{
  "n_layer": 10,
  "d_model": 192,
  "n_experts": 48,
  "experts_per_token": 3,
  "d_expert": 128,
  "d_shared_expert": 0,
  "activation": "swiglu",
  "moe_layers": [1, 2, 3, 4, 5, 6, 7, 8, 9],
  "n_empty_slots": 24,
  "router_score": "sigmoid",
  "normalize_top_k": true,
  "routed_scale": 1.0,
  "balance_loss": 0.00564,
  "balance_bias": false,
  "init_std_router": 0.00909,
  "lr_router": 0.000823,
  "vocab_size": 32768,
  "norm": "rmsnorm",
  "norm_eps": 1e-06,
  "tie_embeddings": true,
  "optimizer": "muon_variant",
  "lr": 0.0112,
  "beta1": 0.95,
  "grad_clip": 1.0,
  "batch_tokens": 262144,
  "seq_len": 512,
  "train_tokens": 761100000,
  "steps": 2904,
  "dataset": "wikipedia_en"
}
Below are experts of layer 7 (counted from 0) of a mixture-of-experts language model. Rows are named router (the router's row for the expert) and show model dimensions 128-191. Each number is 128 + 32 x the weight over its row's rms, rounded and kept within 0 to 255.
After each expert's rows: "raises" lists some tokens whose logits its average output raises strongly, later layers aside. This comes from a sample of Wikipedia text that the model never trained on.

# expert 37
router [107 149 156 145 116 105 133 176  78 137 163 118 168 155 134 143  67 173  83  79 144 107 117 134  31 195  67  93 106 133 114 113 183 138 112 125 152  78 127 166 108 103 112 137 157 106 122 120 134 105 116  79 123 159 111 128 148 166 144 135 142 192 171 127]
raises: "0", "5", "1", "4", "9", "2"

# expert 19
router [146  73  93 164 124 133 148 128 108 113  93 163 165 151 126 151  77 187 107  65 149  48 119 133  52 158 125 135 111  99 121  73 173 163  82 118 151  59 127 131 128 137 190 135 115 146 109 123 104  90  93 150  84 236 142 156  90 112 140 152 173 138 175 136]
raises: "\n", " The", " In", " This", " When", " At"

# expert 2
router [104 111 130 111 140 128 169 135 141 114 143 167 157 163  99 160  83 153 129  41 122  11 164 125  93 174 128  85 130 119 128  61 180 189  68  96 184  62 185 135  83 147 174 100 106 120  87  94  96 126  95 120 120 157 131 168  94  98  90 126 134 165 190 166]
raises: "The", "-", "|", "In", "===", "A"

# expert 13
router [ 75 131 108 142 174 118 125 154 149 110 109 154 118 152 129 162 102 158 117  84 116 116 177 125 125 169  95 127 109  79 118  99 137 170 102 112 137  68 141 150 125 101 185 122 184 115  48 132 144 160 142 108 135 126 118 174 105 145 123 131 132 168 167 157]
raises: " |", " (", "–", "1", "0", "5"

# expert 32
router [141 153 154 172 137 129 138 153 126 156 132 151 153 147 155 130 141 154  78 136 133  63 140 101  78 172  86  96 101 154 128 126 129 197  31  81 171 145 147 119 107 126 189 174 178 124 108 152 166 111 130 143  87 115 103 138 105  85  88 119 151 168 181 161]
raises: "1", "3", "4", "5", "6", "2"

# expert 18
router [141 124 170 104 186 142 103 158 145  84 109 128 180 192  95 153 121 169 102 111 110  73 128 113  74 171 100 148 113  81 127  53 190 154  70  97 131  75 154 125 140 108 144 137 112 131 108 183 147 157 112 154 141 162 106 124 155 117 150 174 157 155 205 144]
raises: "ass", "ain", "unch", "ise"

# expert 28
router [176 127 163 131 168 154 152 155 123 147 102 123 165 157 145 144 116 130 108 111  78 123 125 141  89 169  51 120 149 110 135  35 126 159  98 132 118 127 125 159  87 146 152 146 155  72 126  87 147 145 122 163 114 172 162 168 145 165 146 119 191 147 144 141]
raises: " |", "+", "-", "0", "–", "5"

# expert 17
router [ 69  93 142 128 158 108 114 164 146 112 119 125 104 110 140 173  90 153  98  69 144 106 179 123  83 167  97 104 140 113 143 107 170 141 131 136 146 108 144  96  99  99 158 152 121 148  91 117 157 152 122 118 139 198 143 124  97 116 109 192 144 210 174 112]
raises: ",", ".", " and", "-", " in", " to"

# expert 22
router [161 134 146 142 140 102 113 139 109 109 144 112 133  99 130 163  98 112  69  77 102  70 126 122  64 161 128  58 106 136 110 111 128 120  71 111 168 110 140 142  87 126 139  81 144  79 105  56 150 174 139 119 155 108 127 171 169 139 114 113 143 155 217 146]
raises: " in", " and", ".", ",", " with", " by"

# expert 46
router [133  98  80 118 142 114 154 120 121 150 164  93 135 147 145 142  88 202 117  83  94  72 146 109 110 172  96 110 130 142  90  59 172 138 102 147 111 116 120 141  84 136 140 141 158 126  95 146 131 108  67 135 139 138 117 146 123 144 158 147 225 175 183 141]
raises: "0", "5", "6", "9", "7", "4"

# expert 1
router [147 141 166 177 151 146 125 145 120 170 157 151  99 158 142 171 122 166  78  49 114 122 130 103  89 158  90 125 139 158 132  92 150 182  90 117 183 149 153 115 101 124 160 120 131 135  86 111 145 120  70 100 125 128  93 158 107  98 130 182 126 145 147 178]
raises: "1", "2", "5", "3", "4", "R"

# expert 11
router [124 149 106 123 152 138 135 142 171 162 104 123 112  95  95 166  32 169 132 138 119  90 130  68  82 196 106  94 160 104  96 133 157 233 122 109 150 120 128 118 118 193 151 211 167  70  84 128 142  81 144 129 153 173 159 156 103 148 108 142 134 167 170 211]
raises: "es", "land", "en"

# expert 27
router [119  90 145 168 182  89 128 149 147 113 157 131 143 129 102 180 138 184 104  87 109  91 140 127 107 161  73  96 105  98 120  90 121 160 127  79 192  80 125 146 104 112 165 159 164 146  24 129 163 105 124 110 119 156 169 168 125 124 144 131 163 134 191 100]
raises: "0", "2", "8", "7", "5", "1"

# expert 29
router [172 134 160 170 129 129 107 174 125 144 162 110 153 153 138 120 104 155  94 128 142  62 148  69  85 218 117 130 111 158 110 140 160 178  57 109 210 122 120  92  82 129 183 155 121 141 105 132 147 118  75  96 110 118 123 160  99 106  83 137 152 147 152 161]
raises: "1", "2", "3", "5", "7", "4"

# expert 14
router [194 147 130 179 154 113 122 151 118 124 121 151 197  96 122 166  73 164 120 100 132  55 126  79 122 168 152 129 135  75 132 126 152 231  91  47 139  88 149 132  71 168 199 127 124  82  76 122 115 167 109  85 125 161 165 130 169 148 125 147 166  87 152 130]
raises: "et", "ap", "im", "ik"

# expert 12
router [ 84 150 107 154 187 151 139 170  93 132 127 115 170 128 121 117  90 155  93 105 150  71 171  99  99 181  99  93 115 115 144  86 158 176  80  78 117  70 110 139 143 131 158 119 156 129  50 116 133 118 119 131 133 119 152 128 121 115 121 109 193 162 240 127]
raises: "3", "2", "4", "5", "6", "h"

# expert 5
router [ 93 135 128 126 132  91 135 116  39  99  92 174 128 139 143 154 101 159 147 106 118  91 125 132  90 192  62 121 120  93 139  92 161 211  57  97 180  98 104 126  78 114 133 127 155 135 120 128 149  94 123  90 134 122 168 119 105 109 154 127  70 205 172 166]
raises: "2", "0", "1", "8", "3", "9"

# expert 10
router [110 155 182 187 197 154 127 121 125 133 106 133 127 110 108 182 115 105 112  78 132 121 105 150 102 161 148 151 144 106  65 108 162 146  69  75 197  79 144 137  90 149 164 117 158  85  78 108 138 138  99 163 137 161 102 130  86  85 115 156 152 162 115 123]
raises: " |", " ", "\n", ",", " A"

# expert 36
router [ 93 138 154 135 136 152 138 180 120 124 132 107 107 148 181 133 124 143 134  99  94  74 154  82 119 157 125 121  99 132  84 114 102 130 124  81 175 122 131 149 102 132 113  84 156 108 108 117 102  82 124 164 106 208 100 118 131 146  78 138 140 164 173 165]
raises: " |", " of", ",", " (", " and", ";"

# expert 44
router [108  85 157 124 142 134 134 155 129 159 163 131 149 130 149 190  85 154 111 121 138 102 150 132 117 141  46  81 140 131  97 105 125 175  53 106 130 126 130 146  70 174 128  86 158  98  95 144 158  99 110 124 131 139 129 165  87 102  71 120 161 129 152 110]
raises: "-", " to", " and", " the", " in"

# expert 26
router [142 133 119 173 144 149 109 141 116 125 111 143 204 121 104 149  64 169 120 106  98  84 162  42 109 168 125 140 160 186 180 101 106 154 103  81 161  93 151 114 113 150 102 134 101  85  93  41  65 154  24  74 172 177  94 171 132 110 130 147 127 153 168 110]
raises: "ing", "ies", "ales", "ee", "ed", "or"

# expert 31
router [135 141  77 152 123 130 170 212  98 184 176  86 164 185 128 195 112 115 140 107 131  85 141 123  69 187  67 115 166  85 134  77 125 137  93 159 176  80 111 137  64 124 178 155 161 114  83 107 116 119 102 148 123 118 146 126 137  79 117  83  98 195 151 185]
raises: "ut", "ad", "ann", "s", "d", "i"

# expert 15
router [140 135 115 171 144 126 124 190 128 150  77 118 131 163 115 223  92 119 144  92 126 108 121 153 107 174  85 119 124 114 108  65 168 188  59  84 158  82 156 108 137 108 174 132 143  93  94 104 121 135  94  99  97 167 136 156  74 144 160 166 183 168 181 181]
raises: "\n", " ", " —", " ."

# expert 6
router [128  92 106 127 145 121 159 177 102 121 129 116 125 122 126 187  96 123 106  81 130  82 123 123  86 131 123 129 110 152  68  57 215 143 100  75 168  63 162 174 141 161 167 116 162  95  80 123 162 150 112  88 140 146 127 118 167 109 115 118 181 185 157 151]
raises: " ", ",", " |", " or", " of", "/"

# expert 39
router [ 96 118 155 110 163  95 137 163 132 103 137 108 183 189 130 148 126 115 105 134 143  99 157  98  82 171  94 113 145 154 128 131 202 132 104  68 154  72 133 134 117 104 142 143 184 166 116  97 145 135 125 182 156 163 159 118  86 136 125  90 159 184 155 206]
raises: "2", "1", "0", "3", " (", "4"

# expert 21
router [144 128 135 171 164  99 151 196 126 137 139  87 162 174 127 183 114 193 137  54  99  90 146 131 116 169  96 122 134 157  95  94 144 171 127  99 172  90 131 120 134 145 142 148 211 159 137 142 167 136 100 126 162 144 147 165  94  78  61 149 126 163 168 185]
raises: " the", " a", " to", " in", ","

# expert 34
router [106  97 115 194 151 138 151 150 128 115 140 143 181 139 122 169 118 183  98  71 135  79 150 151  68 135  87 126 113  81 105  80 148 176 115  96 201  82  99 114 159 137 173 123 137 143  95 133 108 102 133 119 105 206 163 148 116 118 135 125 127 154 178 144]
raises: "\n", " The", " However", " In", " As", " He"

# expert 33
router [162 144 157 171 158 121 111 172 156 131 109 104 147 154 149 140 150 121  79 140 124  89 113  71  48 189 118 152 134 110 100 108 153 145  84 109 148 110 163 105  79 125 111 130 138 115 101 119 111 161  64 105 117 126 130 148 138 156 132 141 141 113 205 110]
raises: "0", "1", "2", "3", " |", ","

# expert 47
router [105  90 191 128 186 143 155 161 118 109 131 166 138 134 109 147 106 170  90 121 126  50 174  99 108 166 104 119 173 105 102  50 121 162  50 142 129  84 153 132  85 115 139 113 148 108 103 111 109 127 104 118  93 152 136 148 127  99 183 177 145 135 123 145]
raises: "\n", "-", ".", " (", " -"

# expert 16
router [120  99 136 196 176 122 114 176 106 106  90 134 167  92 132 159  32 125  59  90 115  88 112  45  74 173  63 104 138 117 116 106 136 143  89 148 169  79 158 134 109 123 139  96 157 101  70 119  62 126 143 121 123 120 166 158 144 122 161 130 121 183 186 124]
raises: "0", "6", "4", "5", "7", "8"

# expert 42
router [ 83 114 102 116 191 141 150 146  88 145 136 141 167 128 122 126  85 135  97 108  99  56 102  86  99 204  99 156 168 148 129  56 115 163  75  76 120 104 172 129 106 135 143 165 137 127  49 113 115 106 147 114 142 110 187 130 168 136 156 158 125 159 164 116]
raises: "0", "9", "7", "3", "4", "6"

# expert 43
router [140 152 140 152 173 133 183 171  93 107  97 104 164 187 147 141 105 124 119 117 108  98 196 119 100  99 108 126 151 133 103 101 146 189  80 106 210 108 120 133  96 132 112 119 121 121 139  89 151  85 113 145  98 109 135 147 172 112 152 178 124 195 172 137]
raises: ":", " and", " or", "s", " (", " |"

# expert 25
router [101 126 161 195 170 133 165 148 101 139 196  91 126 122 107 166  84 136  27  90 108 101 167 116 149 141  86  76 142  74 115 120 193 158 113  85 131 112 150 136 111 115 152 104 143 116  83 151 187 180 134 102  92 145 118 160  95 122 179 123 157 152 171 156]
raises: " and", "-", " or", " to", " |", " &"